From a checkpoint of a small mixture-of-experts model trained on Wikipedia: 6675 steps.
Below are experts of layer 4 (counted from 0) of a mixture-of-experts language model. Rows are named router (the router's row for the expert), up (a neuron's input weights, with its number) and show model dimensions 64-127. Each number is 128 + 24 x the weight over its row's rms, rounded and kept within 0 to 255. Numbers have three digits each.
After each expert's rows: a language model's description of what the expert responds to. This comes from a sample of Wikipedia text that the model never trained on.

# expert 62
router:152096146104110148142145109131117170103114154136109195124147106124115106092136126101145105125110148161161127116102156109155113101132112122103121121124099132093111145112100127124142147114128112
up0:144099113144123090127148112120122117127114157147176121104139143131097077147134118132114120147113130127114151127139158152103162118125105158151136128161120137147131091127117130138120117121153129
up1:121159164132134120115091119151129158129160084136136125116144141107098148110124111135124140132125102115139111112104145158138127125117092131143106125119157119129161086109123125173126185088147096
up2:112160147122156140159131084129115086142107121121103130123095113137143123124142156085138143122125150121147142108099100136117121081167121145123135121084121075121135128150104137142140123159124079
up3:167160167174129112103092167142136151145130125115156118128137142132129101113120154138113122129128144107151097135141120104139125105121142140148093143131110142073150120091125130125148129109101129
up4:132145139113112130131144135138137155138123140139148078107126060129180124171124099129094192185132167179127117120125146117108119155133096125140128119126106152127118127112133128143146116134110141
up5:138093068128083133102133147077128146148159135087140163160105131159109123131102133128116131137179145196138146111133133148179125135107129133154154133156127189079091101123123140119138138130153182
What it handles: Common nouns right after the, a or his naming works and categories, such as album, song, name, title, role, election, season.

# expert 30
router:138089146127100105189087195100127132152103149164093143139152136126118099143124132140166138130140076161130156138110110114148128132149118115144151126123151120151069129124132132110108093091152132
up0:142146081164137088176110161169117142151124103129141173119147140142114114133161124172113138120102091173128149176158141128130145142143105130103138147117101148121053161073128119138132151061113111
up1:143125099103162152141139127118118135119137126158108106188130110109120129118128142094160150101136126185112106137074116121130127136093097148101207149133137111148145120130134109116108107122146155
up2:121114117077104128168161085109144099183136124150127112160129158113132135099130138145139162124140111135155127122144129158085136104127115131132135156161187114088097154135134124197131135141176094
up3:122116130102139117134126105117143080114134138151145152153100127171097128120116113163093135148108122135190195130135075115158107166106155082145123149101151117168137103146136148088158134179120151
up4:126080147105126095114144157147138104141157126145085059143132157141166101108097101124153135138119117113127171146139112070144097137111108124114205091103122136154120130133085146161103144152137132
up5:122140139113139128176139123093114141159140153136173100107112131105145132178157116160135100108144132116126146136120122143129109099154138089093167168122129101092123056088158115113056142183138082
What it handles: Sentence-final periods, line breaks and == heading markers, plus The opening a new sentence or paragraph, such as Raiders., ==Legacy==.

# expert 0
router:085115154130105162147068134080082135169127120156127140141092118132141079112143134150164132130116110149121123138113166107146144109131092094137136140134096122112139124146084127131144142098171110
up0:096098121147129148157126095108118166187124123131135144136127115141175130147119112121174097140100157144126131115120138136171144095110102136153117147138048092105127115157105105130152139134153157
up1:135079115132110175142166115148120146156097105107119122124141123150108148119120159117118141135117082110089184098072116155161147099132095160088172131113161114131150109119157108127103153106113103
up2:141145158138080124111142143124169082117090135145115165132134130128139071121105138103121097105131124161141127114117138117114116143178130083134084127111139094166142118138086154102127131119147172
up3:172144136110109090136119143095126171145085138181145136130095164147117098130099134181140108141173121164138131134107152115114109124136145171149126186165124136107111123118130106181144111122104129
up4:147122154134111182150110136123116099146157145148122118144107154137102118076094128150115115162110138112108131140116129125118100129138174155161122170109098125127088163119119166134120125190141114
up5:120122140142101104117140062119112101096110120164133083111141126190124168138168137110128113123121110155159133135104109105133168040117084107129145134114168100142131106096105090136136130100097128
What it handles: First pieces of words split into subwords, especially prefixes like un-, non-, de-, pre-, inter-, as in deforestation, unaccompanied, incense.

# expert 23
router:141096155098133112126105147132109116114123191145160104147164155109141128119096157129148147133149094124120159100141111089148082132086124139134104112102112111125132138097158135107151107124151099
up0:086142097114113123094120141119108156129088119128113080093127139096127158121145157089139111052116121131138121171176139139136127110143113122135145150149115116160133087132125120106119142099140126
up1:131113120127131171135120136127105117136129149142122131123099116138101043132081127130076133139155137128128162148132122126116104153141101151101121081148133164130124119112106111116128109138145176
up2:118117138182123119152142139133065131126133108121104140156104130148161094101150104176181116103106111079106150139167130125091122095095108126134129109150067114136108118147138151139124133113101117
up3:147151125108103142118128144147165121164092131118085109105080124106099150129092155115095131138131146142140119158109146097103099119138145147110162104110082155126082147102139137123141112153117101
up4:139137083106099139137108151103119090147123141131128098102130159159163133123147082115140129125143171073093080158128144125145161132149159121149149104136133131121124114108135143120150131147143058
up5:163115140123111123112120138164150118138131182152099120104140144138132164123114100144164109136139116143135096134149133126137119130130126107109143150118101157087159128097158121095151131148144137
What it handles: Country names and national adjectives, mostly after in, of, the or from, such as United States, France, British, India.

# expert 12
router:090117142096115173158144133122130128117091173164129142127182130121121103124088140119160142122113119118133131119103135103156128105116096103109165102146117091098138117120097115108109162103109110
up0:152115108124121133133168130133150133099094152162144102122072121133145117136115114121151104134143126178153123129139110107117088135145119123182178130106129084138125107099142138109102145126126135
up1:112088144097087132086105128129123166117146151114110135107164086183134141105139123118125087167054103107106146125134123078112129136135127141128091141160143155116132135113131157136173127109143109
up2:140108109132114109149126123121104087146117151152135124140153169137074143132127141139098132139152102098144096126099127122164106082180075138107121081132160083101132129111109137126165141122115106
up3:151156162112101109134108124158129092110170147128105144121137115123105139153100099159125134097147159135102140085136135140100095145127099100135145130116139094128161130113139112112123095127105123
up4:143123174133133126104164153162122088158154090146119100117147147182166116064175128088138110095103125155121150133150166121143152099143137112095140135128098112151158114093126171129094123084127139
up5:134126132132149112101121150085160111122176127125162142128118148114135155120089155095063162154110143111117133157128099141146111112152133119127096146117173114119145126134091162089104174138160103
What it handles: Nouns for roles, instruments and things, or the final piece that completes one, such as politician, footballer, vocals, scanner, thrower, atom(s).

# expert 1
router:100104131121135134129149104129118089121130147186122137124101093108116091104084111138129138106155097108137140118145145097175047118105104086141140155114124135115093124078139102091131123126119109
up0:126096102099118138146131083123103093119127096136103166083122133118151093111143102157079157137130116146146137075122116115116099136112165105065137093145080124122145109126080165088146147143154126
up1:168135134104116136115112101137117146121154143130165115137153133127104116146141089145131159166166116161086119109141133117201141157113085079104170136087144140119127080121120121166094116133157155
up2:092142133137143157142104119090105120082125191126155125149112100140105093131139096141106120152135111147130108081110133095133115147145100149134073113116130131143088169144123120122125123137121124
up3:110127122107156112074101133136159130107099149134109138055100109174144183155132102092100140141108158158142123132145104110119087103133137134127079126105141111120086098129130131160131127072138086
up4:104128137159123140118181158067092115112151126115111078141131161096142157121115128137112115118114131117097078139169129091155152098146073160059118104116117154123091151159119134118160113150142134
up5:129125157143162132114102135153114125129181157097101121116108100123132141110104190082134140106119168079093099149119132111152072145141093127164150121113101105142117170105138132071113168140094147
What it handles: Adjectives and nouns naming nationality, sport or field before a head noun, such as National, American, football, Jewish, military.

# expert 56
router:109079139119110144130123130096104150129122148173119116140132127093066101166098144135107123157110129105188131129145165108162102141100108121115095150117140127144112120150138101091126100117151135
up0:126111102126073115121130123131158126067120128090094158136144115134136120131152160120162080129137159125100132126155114074131112121101110086139175136128125170125091142104107116187136157166116102
up1:102155123155072147110124117144101134098133076138133122114132114131129073118145166157121150138119105105129122138104129127191099128150107133153175105127146144117102139095098178141136154138151167
up2:115127144115139102142146126066174150143094144146122115124123111112090122146111113113100112172161137126183123122139159113115132140120133147119132139165123115141131119095107122107116159095102134
up3:155151102093094143138138142156096135120093086120132130119127121144171094125125087141136119130124138129088126111167101153151084106106147126112149119087123142134101159150102153140120120125095121
up4:103134130139157125075155161086130136156115138160145163131101195132128118130095124122146096116122126146129109143123152103152133166121116143120126130116153083177149117180144158078095142169136127
up5:166140093133126156164132148102128157122158102125112145143106112103130135130143100138125175157114116060115139110106135106098171093107130087126127122120182121135094086137149102154108093109149104
What it handles: Inner words of organization, award and title names, such as of, for, National, Social, Foreign, in Institute for Advanced Study.

# expert 32
router:119114163111109160150117157103137106099110157134127126179158114116123119156132147164138150118126101133105120105116167072124123134134120128174117143132108098128108149137134123107116151087173129
up0:166082122126158143058135162090118111130123123131115159129132104106131101065136147104152159119129131111138112116137132137096104101152137157115144135130110092114103104158114104130153116135161136
up1:145121155093130169141123124115164129112143131107158142126141138116111131104113106110139141142114093143134094123081125122124099153184120129093134120051174144111110144131147122112107081079127109
up2:100074143169180133113109125140108148115186105123110134164133153071130146139151118135158127139083111101154126124132123143153173151111154082120134099120097162104145171155108103114118100096121118
up3:119144131119099095129158143112154109154087098125088111181135146100086113126119172154134128113122152138136167092134146106088103098125118129125117125139119181142132126147123127104121142113071112
up4:117107142129131104140111105121151099121153139113179121115114098134161111117153131128142145149153123171116118083179105101153127072119095130134120129089107100105116111150174090133136102142096154
up5:132096144141125117137117140128121127149122143173161153135153132116134091137109141111115162172118118169109172123163156127130141065135144128126151164147157099147157178113080106095149101112166083
What it handles: Line break tokens ending list items, paragraphs, table rows and short descriptions, plus heading equals signs and table divider rows.

# expert 60
router:141105158090103149122117130126094150116100161188103145116134128120059150109120149110113151107151092129156110118152099104130089117123116096121104116097131115117124154070126127117125133112120106
up0:155101111146100131108116195135110128154100153137140142172106129133091129127105107132134100099138087153104134132113161157136147137132106137140096144142138118131143164128119108105113115110136135
up1:126119138135131089159116134140115159107136162126127133082137140144125110121145169146158138138157117114100163139146141104134151131127111117127122155130114143069117157124148145174100107131104132
up2:134097185122141140174166144062121141127118106116076147152130166101113146134146119151112110072108127089165147135108122132108129123151112120143164123122133135126121131111144114120129160093178111
up3:162134116140127128058074127153069102100141129121139180140154120147151141122092133109109129113174093125130128158137159147131087141095101109120151144090107140150163166123118112133138129118119101
up4:115147157132118166196142097178146151112075126136154136159121148136121122097144108144143129102117056143138070134128088174106119110150110148131069099164125118083131153177119146124126084122094093
up5:171131160090132111167106164166128117175135170163102111126126121107076122104120112162136184171145149140119150114134136152125130143138133077134139130082138143162134118099135125118102103112099131
What it handles: Final nouns of proper names for awards, competitions, institutions and periods, such as Cup, Medal, League, University, College, career, period.

# expert 29
router:059119114124107119118128144116079156164148139127113137144139122131097083105113158120156073134148107144113139093135137070186146131126120120124120102146161119160102157113112151102109135094117115
up0:146116134168105115117113127098137148155120134130091131184109173152078136168140134099148103119124097119118145152108115086162177150149111098147133114127131105147121113108113115121131129172128128
up1:142106116145125142127133130153144156083154136105135118158148134098081120122100102170110128168124124124120140100138114129164155136116117160128115119096137143119094108060143099137119137155098081
up2:137059116124145049139123125174116146104071111122146139139135134130113125145177144137131104109133098101114119163158087138128141144106122089111120144140123199151166146100138153102129110147133118
up3:112124092170147111123150169139108133158164103075130147116154096141100114100104131141120111144124095130109148139131153134124128157097205123134128094157153131153133123140138130133106122124091142
up4:089130131112123132123164129154157107123125120151180164085127114131112120124128106122151118145124168135096102124143095082109106177154116097157152094154095103144129111102078135134121082157128145
up5:141146147138134118113164130121134093131098091162111123130101149152168161152120155181116132136140089080125157117122122125132127128139176093100148103127177179134102057103126102098125145162097128
What it handles: Common words in TV and film plot summaries and crime stories about people, such as a, to, killed, arrested, girl, furious.

# expert 50
router:101075154089121135148140131157103159145170151208144134126186123118107148108093113152181136151123116163111138113106143125129105154086090150085114172147090110124105123121102121097123130089106122
up0:155183110097123129142129179078144149149107100187146159155120115110096102121155129135175158109139155153162135137126113119151086111147126117127103140116162116113138121128116081169109140106131096
up1:113114108098128119132140130165116105117138143164117151134158131135157164147150145159155124156129134119110118131086071127127101128147151139145065154136080125142149104105098108094156107095119145
up2:117107132154119127112145126213121140124116129148143087142121132117189107091139163113170118099122112119111136095103136118116117116092125123158166122132103105139122100120139100083091122107107105
up3:091082091150115135105138086137107121107151147201156182127111119107085158149152138075161117127147080108125101119073118127166127129124097137132160118114126122120097157143097136094104151058099171
up4:135118109085147136186093147143163123117125128150123118152123104126111180139124156144138147143149114174109143136136147133132108122137131115132096143114105084113119130142122144154087086107073131
up5:108147118147121155117056128119122117157079134122092114158166143144101139171110165126136099141117132115122132118092125136113143146108144097131104116165171095088165109088100170145102137149152150
What it handles: Suffixes and nouns for fields, groups and concepts, such as -ism, -ology, -ation, plural s, education, rights, water, fans.

# expert 8
router:088101154123112142129141134127133080172175123144114142140140115112129117093142153182110112126116102135138176111119109137156131106129102107120111154151119123144136120093112145124146116085126104
up0:125119174124090138117115130154158140110148113113095160163122068107124131119149120189120121140137108147113108059146151125116118130097155113146097069128145143119118121144127117120122142127139119
up1:084150140150095160153122098114145155101154125103145154134086125120115169108130124112145078116123107177107135122143114125158117124175134115092124173143131157131126123117105158155117099065112106
up2:133112113094133113132163108143142127097101127099152135183102103136156118149110146099088114150178094144161083075159122123107079099169126140146141097155139157155136126158158168152111134096096126
up3:108132159110130156120123154148113133142109116115155122218181125105147190162144120150128087123145134136121155116153131122099138115147125174156156108136137140137092123138145127086118139155129097
up4:146126127163157087120087122161148086149115165104110170137132141126140154129144180178121117125104136136111114105134129122143090109111098120146146092136155130135126138128116147152130111111067113
up5:118095113127080096130176148129155122103161103121144138164138138137137102099097099124117139125141097130111122169139140139090138141103143134153155098118108143152116110104146169121158175137106153
What it handles: Tokens right after an opening quote mark in song, episode or work titles and quoted speech, such as You, Love, I; also table pipes.

# expert 2
router:094101151109116136146130135089084177078141179138164126132151126121132113125126162104164134129125118124166141099156131107135150124091101131115094144143132113102111117119117122121166143064131111
up0:117075124145066104083155096129120106116131139148137092101128108127128172120120134137136127127131145122115114121150134103167147091135118097119126093133121120106087130117139129156144128109154145
up1:115145165137152124116153081144111163132096170084092155110102118148174128124146140123097111100128108127109171172154144137140155164122095125112127103163163064124136122123102133164167155128078122
up2:138136102129132112135121151112139101133137172154150109129157167112128138134142128141140161112144106140127178180174168129116104157155153102118099095103125162158116132101120134116133088117100124
up3:177068114108179132170128142094097130084095188124135116131155124095111097113133144143114146140119112097130138115140142139137134152132092166083136176114145166091110120154144150158132089105132152
up4:109130156056130096147128141086128138106122121099136150109128112119114138141120158108132139152156145107138122131155124055110151157087145155110123146147070122122131110101155093145100096084165109
up5:107091115087136167137111110102148124131107155129092117109147125122148087165126124063121150136136126092130126147157164151123111144063127136116113117099107166132137150104109136108125150135144107
What it handles: Personal pronouns, mostly objects and possessives like him, them, her, his, its, plus kin nouns such as father after his.